Weights of a small mixture-of-experts language model, trained from scratch on English Wikipedia.
Size: 12 layers, width 224.
Below are experts of layer 9 (counted from 0) of a mixture-of-experts language model. Rows are named router (the router's row for the expert), up (a neuron's input weights, with its number) and show model dimensions 0-223. Each number is 200 + 20 x the weight over its row's rms, rounded and kept within 0 to 999.
Before each expert's rows: "gets" lists some tokens that make up at least twice as much of what it gets as of all text. This comes from a sample of Wikipedia text that the model never trained on. Tokens count by the router's weight.

# expert 6
gets: " (", "g", "-", "w", " in", " \""
router,247,186,225,231,206,177,196,194,196,195,213,193,195,244,202,195,209,220,180,194,191,214,197,188,213,192,232,188,179,189,227,215,203,202,207,173,184,206,178,203,214,185,193,197,207,155,217,191,203,201,237,192,203,205,224,226,201,207,178,167,208,211,211,220,194,187,193,209,207,212,193,195,182,197,188,192,218,221,195,187,217,218,169,175,198,176,181,213,208,198,224,242,173,210,189,220,189,217,214,172,195,207,238,143,200,184,173,215,235,222,247,201,183,205,183,157,160,199,207,201,195,197,212,201,200,159,198,191,221,187,190,181,222,191,172,201,174,201,189,243,203,203,233,209,200,173,210,206,224,187,192,224,226,198,166,192,216,196,179,203,176,211,217,172,184,242,185,184,182,188,221,203,188,198,172,214,192,224,195,188,237,214,180,147,202,222,189,230,214,184,206,169,185,205,189,167,187,202,190,221,226,211,176,255,198,201,223,179,227,210,215,177,212,190,218,206,198,200,228,209,134,186,233,182
up11,186,208,209,161,232,197,212,218,207,169,150,194,202,208,218,188,212,223,207,198,203,187,222,214,196,223,195,208,180,193,183,171,214,232,207,178,183,178,182,176,212,175,225,201,196,204,202,206,221,176,238,230,210,175,201,183,180,208,212,172,200,224,209,191,241,222,238,219,224,212,215,191,175,183,188,237,222,178,226,191,220,179,182,202,197,200,214,203,211,173,207,192,222,217,199,201,164,180,214,206,216,209,243,188,184,197,200,195,142,207,206,179,197,181,214,163,231,189,178,207,176,166,193,190,203,218,234,216,198,225,183,202,197,171,199,183,212,181,183,165,175,224,215,205,199,167,208,200,207,213,174,221,187,187,174,217,178,220,189,195,236,221,201,249,206,202,190,214,194,194,248,176,229,223,213,183,166,173,210,169,190,182,228,194,206,233,197,197,221,210,206,196,221,182,166,202,226,187,186,191,188,194,201,211,199,213,197,162,218,169,203,167,199,182,229,237,200,223,181,249,203,212,183,205
up12,234,204,213,215,181,186,200,205,199,159,189,223,171,204,195,164,221,190,181,253,191,227,197,212,215,228,158,208,178,181,166,201,198,222,148,217,175,212,183,176,193,200,205,192,181,157,218,184,188,195,210,184,205,210,193,198,211,204,202,199,194,191,190,194,207,202,180,202,223,190,212,195,223,184,166,199,204,190,171,205,219,217,200,225,195,185,232,208,205,179,202,211,200,183,222,179,188,203,222,202,159,190,178,212,209,212,176,200,224,238,213,206,191,239,220,217,199,203,164,213,168,164,192,228,220,183,200,187,195,238,204,233,190,199,251,216,171,202,178,227,186,189,192,193,190,177,210,199,215,200,184,217,197,221,184,225,197,168,222,203,207,213,209,169,227,224,192,213,212,211,227,188,174,160,210,180,173,226,204,198,204,213,222,213,183,189,198,211,231,223,202,195,205,159,206,210,248,177,220,193,157,182,205,202,145,212,174,187,190,186,193,247,198,177,226,191,210,214,203,220,215,228,232,172
up13,208,174,172,176,225,225,171,187,166,178,206,183,206,210,208,208,224,165,170,202,165,228,193,195,204,201,189,172,190,198,182,217,224,208,203,202,185,181,234,208,210,151,198,211,155,212,198,183,207,206,207,206,229,173,210,225,209,195,216,184,177,167,179,182,201,208,178,221,238,168,192,187,193,198,163,193,198,233,187,209,172,194,192,218,211,238,178,217,226,191,197,182,221,213,206,210,196,227,225,186,217,170,221,190,206,185,217,194,185,193,211,183,206,180,209,222,245,233,185,191,209,184,204,149,177,186,193,194,217,201,203,185,208,229,181,225,223,185,200,199,227,233,193,180,219,216,184,255,203,199,187,211,224,183,193,215,214,192,197,157,199,208,188,196,193,212,235,197,205,206,197,177,204,202,198,221,171,196,234,249,192,217,182,176,208,181,189,238,193,211,169,227,188,177,181,237,200,237,218,198,192,197,236,216,183,206,196,172,194,201,211,235,196,187,216,208,193,227,182,152,170,212,224,201
up14,183,203,181,215,219,215,194,178,226,202,210,199,168,181,206,177,189,200,205,245,172,233,211,192,212,183,208,190,189,205,193,177,196,183,218,191,205,217,189,196,178,209,210,187,234,217,213,220,222,202,217,201,232,210,157,230,182,162,164,178,166,202,197,228,176,218,214,178,163,228,227,197,199,170,232,217,197,204,183,216,182,198,212,176,219,207,204,195,197,186,205,147,205,216,189,197,189,198,235,180,205,238,175,225,197,223,184,209,195,222,185,136,201,200,202,219,188,233,215,193,211,200,201,190,205,210,168,214,215,200,174,222,199,207,175,186,217,225,164,204,185,174,190,186,205,202,196,195,220,194,215,201,174,205,229,155,194,238,208,177,200,207,193,214,185,231,233,201,222,208,224,198,223,188,211,199,209,197,195,187,231,165,199,190,189,226,240,232,212,210,204,225,176,230,241,201,192,175,224,202,193,211,185,187,200,198,200,231,174,192,232,226,159,210,196,183,237,186,196,196,198,141,214,184
up15,195,214,199,211,189,199,247,181,227,184,197,189,194,185,176,196,191,218,199,186,238,193,180,173,194,219,221,207,242,200,177,200,225,188,183,178,183,171,228,203,215,208,232,168,207,231,194,180,182,217,205,237,188,225,195,195,182,228,198,174,184,212,225,192,203,206,233,177,216,196,227,237,185,205,182,160,191,194,190,202,237,215,189,211,212,175,215,199,240,208,227,204,203,183,206,207,208,191,210,222,233,184,180,216,186,184,199,191,185,196,187,193,180,182,237,220,211,184,188,194,203,200,209,208,237,196,211,222,196,184,179,170,250,222,212,177,190,163,236,170,188,216,158,204,204,241,214,208,203,186,218,195,206,183,195,183,211,197,175,217,255,185,188,216,187,185,178,238,184,236,229,229,210,184,188,205,183,204,180,213,192,170,197,194,188,193,177,169,223,243,199,218,175,184,175,207,166,219,205,195,250,219,205,196,193,204,215,199,216,173,199,197,196,203,206,168,195,165,178,201,157,174,196,189
up16,229,189,226,162,185,194,230,225,212,206,200,194,216,223,178,190,197,195,222,180,219,185,188,202,220,211,192,180,200,224,174,192,208,160,171,203,193,172,185,228,193,215,172,188,206,187,203,209,221,195,211,203,216,174,190,196,177,207,187,212,183,198,213,248,200,154,170,220,186,196,231,190,229,226,202,203,211,186,225,233,214,207,199,193,207,201,197,176,203,172,218,209,174,167,212,245,229,180,209,190,206,171,180,199,189,189,187,173,194,198,149,221,218,219,190,234,248,217,189,211,176,204,204,175,221,210,196,179,185,186,190,196,226,173,184,210,200,211,222,241,222,172,192,162,213,185,196,213,196,184,195,193,166,222,181,224,234,198,197,219,215,185,222,211,223,175,189,205,181,188,179,220,211,191,194,227,177,147,229,187,194,216,211,182,212,199,231,227,198,248,182,166,201,204,200,208,221,195,206,199,217,207,214,193,194,267,221,183,186,186,181,217,182,196,237,190,192,201,198,189,178,202,187,156
up17,217,213,226,249,187,237,219,221,173,209,180,217,206,175,199,196,171,213,178,190,209,192,244,178,198,208,158,160,174,228,192,153,185,184,185,177,176,196,189,201,213,206,201,207,196,210,208,216,229,220,218,233,188,209,186,189,146,167,233,220,195,204,210,183,166,190,179,186,156,172,216,197,216,238,200,185,182,190,207,200,241,224,190,197,213,185,191,182,220,202,206,200,181,176,170,190,204,215,215,166,207,216,224,199,204,217,211,167,206,218,243,195,184,181,213,189,214,202,231,213,199,208,224,208,246,185,213,168,202,212,204,207,242,210,195,200,165,222,190,210,191,169,238,221,187,205,216,228,219,197,198,211,218,203,214,198,193,174,188,192,186,184,237,205,201,211,192,196,211,189,196,186,203,165,194,190,202,248,181,186,212,195,215,187,193,195,198,173,192,199,189,207,209,196,172,213,189,156,182,175,170,246,226,197,191,212,203,192,182,230,189,207,215,178,203,199,182,239,192,187,237,209,177,181
up18,215,170,185,189,214,228,171,208,194,188,205,207,179,184,207,172,160,203,175,189,176,176,207,219,158,221,179,208,202,196,213,177,172,206,179,193,206,189,195,182,191,200,220,210,184,222,199,167,156,246,184,168,198,218,164,224,180,188,210,228,212,229,188,211,208,188,182,258,209,174,202,203,213,202,212,183,219,217,182,212,222,212,165,210,240,215,196,223,202,211,210,220,201,181,207,149,205,202,212,254,193,187,187,193,183,192,209,191,165,212,193,201,202,215,196,191,194,206,194,206,223,170,183,184,177,199,218,215,205,239,233,175,193,194,197,184,218,212,194,196,188,221,187,197,188,200,203,225,197,228,215,178,171,265,216,195,194,214,204,166,193,167,172,189,219,184,194,224,254,205,204,179,205,182,196,221,210,206,209,181,203,196,208,217,189,203,192,186,194,193,222,245,181,181,239,203,202,206,194,172,237,201,222,223,221,205,240,187,200,192,208,193,202,186,222,232,182,154,228,204,206,197,232,184
up19,185,199,231,171,202,217,178,170,156,218,224,197,192,203,212,201,170,235,199,209,215,160,217,189,205,229,202,222,199,221,181,175,207,216,189,197,213,190,187,209,221,190,214,184,206,199,195,207,189,221,215,224,167,185,190,205,192,195,162,184,230,219,221,197,189,185,213,211,199,224,188,202,203,245,208,210,179,208,196,197,208,199,169,215,200,226,213,158,183,141,219,232,160,189,225,216,214,235,211,175,248,209,149,197,185,198,222,197,230,212,197,213,194,220,224,172,196,205,172,249,212,180,192,182,189,184,188,224,181,223,192,205,230,219,184,210,198,186,221,213,205,181,198,192,202,212,168,209,215,192,187,212,223,230,224,208,204,189,209,160,195,169,201,212,212,182,188,192,180,193,199,190,196,170,210,210,197,204,209,204,192,206,187,215,179,199,184,196,178,169,204,171,250,218,192,210,220,177,192,182,148,232,188,210,183,189,246,211,228,230,205,217,184,183,200,205,148,211,154,198,217,202,201,200

# expert 7
gets: "\n", "o", "u", " A", "A", " E"
router,211,182,217,220,175,241,165,193,234,202,215,180,198,201,215,224,194,216,235,223,166,226,190,222,193,208,225,232,181,180,165,224,239,181,229,219,229,179,184,220,189,181,224,169,213,206,186,222,185,217,243,151,206,228,193,184,167,207,199,196,201,202,181,210,204,200,224,201,200,224,180,243,206,217,215,207,157,199,182,217,177,214,166,181,181,189,202,179,185,185,179,207,187,208,211,191,188,202,187,186,207,196,188,219,181,204,181,203,214,219,202,151,193,224,195,228,179,211,194,174,202,234,176,175,170,201,192,213,203,187,166,166,174,207,186,219,182,207,198,176,227,200,209,212,199,220,156,223,196,202,206,204,181,214,199,189,195,177,194,194,153,198,202,189,179,196,199,200,198,232,144,195,203,192,217,224,209,168,215,184,160,186,223,196,195,191,189,222,212,188,179,208,211,210,204,229,249,184,200,227,208,208,192,210,186,204,176,218,246,224,242,200,185,209,184,210,227,206,231,203,193,195,194,197
up11,183,174,198,180,197,177,175,207,203,194,193,240,196,198,222,222,218,190,178,210,188,161,220,164,186,175,213,163,217,203,211,209,222,183,183,245,172,202,233,201,221,200,165,194,212,208,207,195,171,180,214,224,194,204,184,227,238,180,213,196,169,205,190,188,213,177,167,213,202,204,245,154,196,173,177,240,189,180,220,230,183,189,190,169,200,198,217,226,213,176,204,159,196,220,185,192,237,191,188,189,199,199,180,201,207,181,174,197,187,209,206,204,191,198,230,242,209,176,198,222,233,210,220,218,211,185,153,230,198,217,212,210,216,210,185,197,186,236,183,198,202,202,189,183,204,220,198,221,192,200,198,212,227,235,173,194,228,199,171,230,163,181,228,208,234,218,203,192,187,198,187,189,208,201,213,198,206,212,231,211,191,217,172,227,202,214,169,206,178,194,189,207,163,218,179,172,205,180,203,252,173,175,202,168,174,228,237,182,201,218,187,203,197,185,189,197,221,219,203,185,178,222,220,190
up12,201,226,218,192,162,210,244,195,212,239,189,208,202,239,193,204,155,232,171,202,186,234,232,210,236,180,206,235,165,171,188,231,237,192,248,178,230,171,201,180,207,229,187,210,189,202,197,213,169,232,197,193,223,175,173,196,205,208,184,191,207,187,227,213,194,202,171,196,173,204,187,206,186,215,197,202,165,190,249,213,219,185,214,181,202,181,175,191,180,222,239,232,234,195,169,193,195,250,187,197,191,180,221,226,223,197,199,184,210,185,214,190,177,195,190,219,197,159,165,206,197,173,183,156,217,188,171,213,219,172,191,208,188,217,177,191,202,182,214,181,184,183,206,207,203,176,184,213,185,168,250,201,236,194,200,175,196,189,225,202,199,180,173,180,196,220,221,205,190,191,213,214,198,208,193,200,174,183,188,182,231,192,214,195,175,207,209,211,203,189,168,206,196,205,185,213,218,195,196,211,204,201,173,202,214,225,206,194,222,185,227,179,200,193,236,206,232,219,184,206,225,194,199,190
up13,184,175,205,137,227,195,189,189,171,219,192,183,200,202,163,211,201,160,201,208,192,256,212,202,201,194,201,214,221,207,168,196,164,194,177,217,209,188,185,208,205,191,178,216,173,214,190,222,156,211,190,180,161,197,214,182,233,185,204,221,195,220,203,229,192,193,187,203,200,216,218,204,192,206,207,201,228,150,238,186,200,186,183,179,193,179,208,229,173,192,165,193,236,212,198,191,208,187,209,222,191,202,205,218,204,190,210,187,225,203,213,206,180,227,232,207,217,180,226,210,178,201,186,189,173,232,148,202,215,220,198,203,197,180,201,191,215,211,236,231,166,193,198,184,204,199,223,212,168,196,201,256,221,191,220,199,225,173,220,208,182,194,191,193,210,230,243,193,182,208,208,150,186,185,227,208,179,190,176,231,218,175,220,244,192,201,196,210,211,223,199,217,197,190,220,219,213,173,202,185,184,161,202,197,206,178,207,181,217,198,251,201,198,180,207,195,214,205,185,224,191,229,217,169
up14,186,197,189,208,194,232,198,197,234,198,205,192,177,220,201,190,249,233,209,204,241,210,212,211,214,210,217,192,207,193,195,160,207,219,212,213,187,182,161,209,211,219,233,183,216,206,233,214,156,231,193,212,196,218,235,171,196,190,228,172,166,211,194,197,193,175,227,221,187,187,181,198,224,202,187,225,185,213,196,209,204,195,174,182,219,235,182,185,223,212,174,194,228,179,183,194,219,196,206,214,225,211,203,200,189,186,225,213,193,227,214,187,189,163,210,203,150,203,202,228,203,189,193,192,172,228,182,204,185,223,202,206,190,215,185,213,174,180,188,201,192,179,222,205,181,178,212,213,194,195,199,174,220,188,165,203,216,200,173,219,214,147,169,210,177,212,205,238,195,208,206,176,182,193,217,204,231,185,179,186,197,191,205,211,218,236,225,125,214,222,176,180,185,235,192,207,224,197,184,170,195,210,204,216,187,205,227,192,178,147,185,227,190,156,208,219,210,218,176,186,210,211,207,174
up15,176,194,265,199,194,200,193,243,164,218,197,151,232,171,206,196,171,217,222,196,201,208,194,219,212,205,178,215,186,175,180,226,204,211,187,196,188,218,178,200,241,181,208,167,241,170,215,164,211,207,206,196,218,210,219,220,207,215,216,165,220,195,190,230,198,160,225,219,187,192,160,191,202,234,224,191,211,224,188,204,217,229,211,174,179,182,178,185,177,204,206,182,176,182,239,199,170,178,199,201,241,178,192,209,188,192,223,180,213,177,206,179,229,202,217,206,195,200,248,201,207,213,187,205,187,191,197,207,201,225,206,193,216,223,166,207,187,237,196,217,171,198,204,180,201,171,179,179,190,192,197,186,195,209,173,197,191,187,216,183,177,197,239,206,209,176,191,206,224,217,239,178,208,226,187,183,187,207,192,206,172,249,205,231,218,218,202,187,194,230,193,174,193,221,173,198,204,244,189,188,186,209,175,183,172,207,213,176,224,172,228,205,215,204,182,176,200,174,217,176,208,195,210,206
up16,191,183,209,191,178,160,197,195,222,179,204,196,205,200,241,201,196,192,207,168,212,153,205,172,211,196,198,213,222,188,198,239,204,168,192,206,196,199,177,209,200,216,223,189,180,204,203,219,184,218,175,236,204,193,212,205,233,226,206,191,212,139,179,197,170,227,183,192,207,183,174,147,197,241,208,204,216,198,194,180,190,197,191,203,218,179,169,176,212,246,216,179,192,198,199,195,183,238,188,242,186,236,217,189,231,214,193,156,203,203,211,215,224,175,211,186,196,244,193,199,177,209,184,200,194,220,194,203,152,228,170,201,218,161,205,187,177,197,240,209,202,184,216,177,180,202,200,203,234,207,157,178,225,205,189,226,207,201,173,208,206,205,218,199,214,195,260,183,198,201,220,171,188,236,188,164,162,186,208,212,195,157,194,195,215,194,222,215,189,197,186,203,218,171,201,227,207,181,220,224,202,232,203,187,195,183,184,198,226,194,203,201,189,214,225,212,208,225,197,200,180,191,209,206
up17,181,201,214,198,213,209,237,215,190,207,204,158,196,196,175,206,208,188,197,208,214,224,187,231,217,186,188,225,230,193,206,223,192,191,217,216,173,218,219,190,192,231,202,184,180,158,190,254,183,238,174,179,231,180,210,208,166,190,218,186,195,170,222,164,201,178,208,194,176,227,233,205,202,179,237,189,191,183,196,227,198,179,186,162,189,175,217,197,225,195,180,252,203,189,199,194,165,195,197,220,218,235,229,233,171,195,209,201,199,182,221,204,170,169,168,186,218,210,212,222,147,168,238,186,180,201,186,168,211,201,191,232,188,207,220,186,187,223,203,193,199,160,194,210,194,202,221,195,165,155,196,181,214,229,206,201,188,219,196,187,155,209,203,170,200,191,212,209,204,191,187,182,223,207,206,198,215,202,191,188,209,210,219,182,204,211,199,189,210,211,230,199,208,224,184,179,229,221,192,197,208,246,200,176,218,224,214,199,184,191,207,152,183,178,195,198,222,226,219,216,211,224,224,200
up18,194,204,185,207,201,193,184,205,213,180,187,170,200,188,179,189,146,172,201,189,195,188,181,182,198,162,170,195,201,214,204,204,205,204,164,169,195,159,179,235,189,208,205,158,208,198,199,176,200,190,217,190,218,186,208,223,214,176,177,193,194,222,217,205,191,227,207,204,186,225,178,131,200,206,214,217,218,224,217,248,233,203,180,207,251,178,199,195,202,185,190,219,210,199,183,195,184,208,242,220,218,227,203,184,218,220,210,164,175,209,207,212,191,160,234,230,183,206,226,194,203,198,193,191,206,182,196,220,215,195,176,204,218,145,173,183,194,234,199,219,226,210,219,208,219,202,157,184,224,242,203,228,179,193,221,197,224,174,178,172,206,198,199,221,214,213,222,203,196,243,172,202,195,190,160,226,205,199,195,196,216,153,201,181,182,230,195,206,179,218,194,236,215,204,209,224,216,207,212,168,202,198,231,182,235,197,207,212,196,215,205,210,202,217,214,201,223,160,206,187,183,199,192,206
up19,236,228,213,191,214,191,202,183,183,210,198,192,193,204,186,189,186,194,202,228,193,245,202,179,194,205,218,193,202,190,172,196,198,200,191,212,184,186,182,217,193,215,222,194,161,192,207,185,206,228,145,194,180,174,180,200,231,214,202,226,198,164,189,237,194,240,228,204,156,242,179,189,169,186,226,196,193,234,212,183,203,199,186,200,186,203,224,170,165,218,203,208,255,212,203,206,199,202,168,199,218,254,206,209,212,218,168,217,218,219,227,207,181,231,191,212,178,238,209,243,204,207,214,187,191,177,210,189,176,206,196,221,196,171,231,200,226,189,215,206,204,210,200,229,170,153,209,207,211,199,173,171,217,210,169,231,207,188,200,169,182,188,193,178,203,205,198,239,230,214,184,212,190,216,197,198,185,226,178,189,228,195,207,220,190,174,196,205,194,198,203,196,157,158,188,212,219,199,185,220,188,184,211,217,157,211,185,209,185,178,231,229,181,173,209,232,180,200,219,199,195,192,175,185

# expert 0
gets: "n", "ri", "e", "li", "p", " de"
router,183,204,245,172,173,203,229,194,207,222,191,187,184,192,188,188,224,215,183,196,217,181,175,220,177,218,213,184,220,202,216,210,194,199,221,160,199,193,176,230,197,214,189,189,163,211,206,206,198,179,203,205,223,181,202,170,236,198,209,164,165,214,190,150,191,203,192,170,237,164,176,197,205,209,212,205,215,195,243,190,169,203,220,232,194,212,202,222,208,164,232,204,184,171,216,225,187,187,181,222,199,184,180,193,198,216,196,203,199,196,189,239,215,184,195,210,207,210,196,224,212,211,215,189,216,224,224,188,220,194,206,223,170,191,230,200,246,233,197,174,218,188,162,213,185,169,223,156,200,186,235,198,217,199,220,202,200,180,217,193,244,186,173,241,196,214,191,203,203,216,220,210,188,203,165,173,195,176,207,205,182,203,187,209,189,189,197,145,169,204,211,240,172,188,193,203,206,181,212,204,205,205,208,208,198,171,182,240,210,236,191,215,179,201,185,218,175,227,195,203,159,184,174,231
up9,180,224,216,203,179,198,175,197,245,176,255,227,207,204,194,213,192,210,186,215,209,223,229,192,215,194,213,153,204,188,218,198,224,191,210,203,189,189,183,201,178,177,188,210,222,226,197,176,238,196,201,191,194,180,237,151,213,181,205,207,205,202,173,209,177,182,219,188,199,205,221,171,183,195,210,187,201,187,245,171,218,219,217,202,263,212,184,190,187,184,212,194,183,186,196,221,225,170,209,200,189,179,235,181,216,188,188,192,182,171,205,219,212,235,197,242,185,217,196,200,241,184,192,205,208,178,199,202,218,228,211,193,228,199,216,207,211,213,224,207,183,212,201,185,183,234,220,188,208,177,188,198,175,204,192,205,216,210,205,216,174,207,170,198,206,225,207,205,140,201,197,195,196,178,181,150,218,214,190,175,185,204,227,162,226,189,190,186,218,189,202,214,183,202,163,203,216,229,191,226,229,183,188,222,208,170,215,179,187,170,191,197,197,233,192,196,188,202,243,178,177,165,217,159
up10,235,223,233,220,264,202,192,199,212,189,174,193,183,206,182,174,180,190,205,196,214,198,205,181,205,206,166,204,187,212,210,211,230,218,165,206,212,237,200,174,181,206,200,190,173,185,205,207,207,187,226,201,216,180,172,221,183,187,193,200,241,249,217,189,211,197,176,194,175,192,185,203,196,195,178,175,204,217,201,166,196,178,259,177,181,209,221,177,196,220,254,216,192,206,232,217,184,196,210,184,188,198,142,228,188,188,210,203,245,189,198,208,215,218,185,196,231,160,228,188,206,200,185,241,202,170,178,188,198,225,178,212,212,199,185,179,193,208,197,200,203,246,227,203,199,181,203,169,210,192,194,211,187,206,209,182,211,233,168,204,187,201,184,218,190,192,173,190,196,199,219,196,206,202,166,187,187,214,216,208,183,215,210,191,195,218,155,179,188,194,218,193,238,182,178,210,180,196,209,182,193,202,230,205,182,229,158,203,206,204,189,176,190,263,204,215,194,198,203,231,210,232,183,189
up11,170,211,185,162,179,196,230,194,195,159,198,167,225,154,188,173,245,187,229,213,200,177,231,190,230,182,194,201,211,217,238,233,170,214,194,238,228,214,215,205,212,187,182,188,222,213,207,194,199,198,213,211,192,182,196,228,217,186,179,221,180,208,204,187,176,204,213,201,211,190,205,230,202,250,176,208,186,224,213,213,196,192,211,171,192,193,203,194,179,225,201,196,193,150,220,222,201,208,242,188,230,180,211,159,209,214,178,168,171,206,190,199,216,175,211,227,182,229,219,228,188,229,189,175,188,198,188,217,206,194,176,189,204,201,196,202,202,190,208,193,194,198,220,173,207,217,193,177,186,211,179,169,196,205,189,235,217,187,229,185,182,214,173,259,229,196,183,207,198,175,205,209,203,225,167,182,231,212,162,211,177,193,147,213,217,193,200,213,202,214,187,211,188,227,196,185,178,171,179,197,235,174,167,223,179,217,211,206,197,190,190,193,236,195,211,196,180,208,195,172,200,223,218,219
up12,208,174,209,189,204,215,211,177,214,174,194,183,208,223,195,185,217,209,202,194,235,209,220,180,239,239,184,231,181,168,204,207,198,193,176,177,196,232,208,197,206,246,175,171,192,226,215,200,203,206,218,182,202,196,179,236,194,200,217,188,204,203,209,172,222,179,171,233,213,180,194,206,190,190,207,187,188,198,168,177,176,151,196,206,212,216,195,235,232,171,201,197,220,175,193,236,211,202,227,223,180,186,229,200,184,200,194,186,204,184,238,182,165,200,217,201,194,212,202,211,199,209,174,199,186,223,210,165,215,182,212,195,212,183,227,194,164,195,222,171,176,210,210,174,220,210,225,193,231,178,182,218,177,192,166,181,167,184,203,185,175,193,152,228,208,229,194,189,234,220,169,207,181,220,212,196,193,196,208,238,201,219,221,198,189,157,231,156,183,224,179,202,198,214,197,187,223,196,211,199,208,228,236,225,184,226,190,179,187,187,204,178,202,162,199,221,243,199,220,225,192,215,163,198
up13,228,217,183,222,233,193,172,219,166,158,191,231,205,211,167,211,217,197,203,203,196,193,212,169,181,222,215,211,169,207,216,177,223,215,203,228,205,229,202,227,202,213,196,203,174,198,208,186,190,216,206,209,206,209,191,201,175,205,207,221,203,183,187,199,170,241,188,226,169,212,229,178,210,217,194,245,200,231,201,213,209,174,189,184,219,209,196,186,223,168,176,184,210,187,222,215,229,199,185,178,212,164,185,187,242,210,204,156,178,197,202,187,201,181,178,212,203,251,212,196,186,212,156,211,246,196,209,171,199,212,177,204,221,206,193,204,239,187,224,226,187,213,195,187,197,198,198,176,213,152,161,213,231,187,214,190,208,199,211,209,218,216,177,184,179,207,173,222,225,202,234,154,194,190,199,184,154,209,213,201,187,233,208,203,184,199,196,155,202,193,196,205,179,153,194,198,194,166,219,158,208,229,191,218,207,226,200,196,187,206,199,200,193,233,174,223,207,174,201,164,200,204,206,191
up14,224,213,230,215,236,164,216,195,234,176,194,153,228,199,224,206,195,221,169,214,225,222,187,196,155,183,207,199,193,180,202,187,175,161,191,160,220,214,181,200,184,176,216,187,171,186,199,223,194,209,217,214,203,187,220,176,237,192,221,192,178,192,182,148,173,198,217,186,187,205,197,213,191,237,222,207,188,228,213,210,184,209,220,221,207,205,218,215,224,221,183,192,211,197,181,179,188,186,179,207,182,207,217,229,166,215,189,185,186,217,217,186,208,183,200,200,199,188,175,175,185,221,190,195,181,215,184,209,198,194,164,176,222,208,191,219,192,226,192,223,237,197,202,234,195,183,198,201,197,216,205,170,188,207,177,207,186,186,199,220,195,206,241,221,210,226,146,205,164,217,208,183,268,176,210,214,211,174,186,198,187,220,184,203,207,209,221,188,192,183,230,228,191,190,172,200,230,191,204,218,196,226,203,219,201,199,228,157,244,224,215,208,171,184,238,196,209,184,193,225,173,207,181,205
up15,228,225,177,157,224,196,244,189,199,199,203,187,221,191,177,207,181,191,221,200,209,176,145,206,185,192,173,206,211,201,202,174,177,232,213,151,197,212,224,204,192,203,184,219,211,190,208,190,219,213,215,219,176,180,173,197,174,180,210,237,163,232,174,175,205,165,165,227,216,213,210,178,182,201,211,203,224,228,203,167,165,235,184,234,230,208,197,207,165,199,168,209,184,199,194,224,183,198,184,181,225,206,253,181,210,214,171,202,195,218,207,203,177,205,221,193,235,206,203,224,214,186,182,203,217,185,203,219,195,211,219,176,213,177,219,182,252,210,192,185,213,221,181,186,236,251,208,192,194,190,207,172,208,230,195,193,183,176,213,223,198,215,186,189,177,206,179,193,190,207,196,216,168,198,189,200,227,190,183,186,200,184,218,207,184,172,196,189,195,218,194,187,212,219,188,181,228,199,181,177,191,207,220,211,205,232,218,198,210,223,214,214,199,171,203,195,261,219,184,201,225,160,212,191
up16,215,217,186,168,158,198,214,193,196,219,186,186,210,204,198,181,184,189,174,213,215,189,161,181,197,200,201,217,202,191,208,189,235,208,193,205,212,181,207,203,227,231,266,216,196,231,210,199,185,177,219,166,233,191,210,206,212,227,233,195,209,212,218,232,205,215,222,212,202,163,191,213,182,190,193,226,195,201,220,168,224,186,224,202,216,203,197,174,193,240,236,183,202,186,219,162,211,203,195,221,193,153,172,177,214,175,186,184,227,205,195,215,196,172,188,187,205,186,204,188,231,198,228,187,215,226,198,188,200,171,205,184,162,176,223,222,222,222,174,195,170,167,196,227,168,169,196,203,199,156,184,194,199,230,179,189,197,190,191,197,191,210,217,169,221,195,217,212,178,160,212,212,201,213,196,214,185,206,210,191,221,235,197,233,198,215,191,190,223,208,189,137,186,232,206,158,222,187,231,220,194,227,174,209,196,206,199,156,197,183,220,208,205,195,221,217,207,217,178,166,207,184,226,198
up17,210,215,203,187,201,196,208,217,194,205,174,176,211,200,230,197,183,164,138,205,190,160,213,212,204,205,196,234,184,206,190,228,196,166,198,221,202,224,216,192,174,208,222,197,196,194,191,170,175,197,198,190,207,176,215,144,239,210,203,205,210,227,166,219,225,207,225,186,200,190,203,177,223,207,215,223,191,184,197,227,207,187,242,213,203,211,184,202,202,172,201,211,212,245,231,197,198,186,211,217,216,139,172,171,225,184,225,235,191,214,188,213,221,202,214,236,199,197,196,222,245,195,226,168,216,163,166,185,190,214,217,191,219,186,188,215,186,197,171,210,204,218,225,216,181,191,176,167,180,193,221,192,177,258,200,189,200,211,216,182,186,189,200,234,188,173,201,218,196,183,185,234,201,156,169,207,189,222,232,206,217,213,188,203,200,158,185,176,187,186,186,225,199,201,213,210,222,205,210,206,222,196,186,209,239,202,175,189,188,184,207,212,180,172,197,208,210,225,213,191,180,182,176,199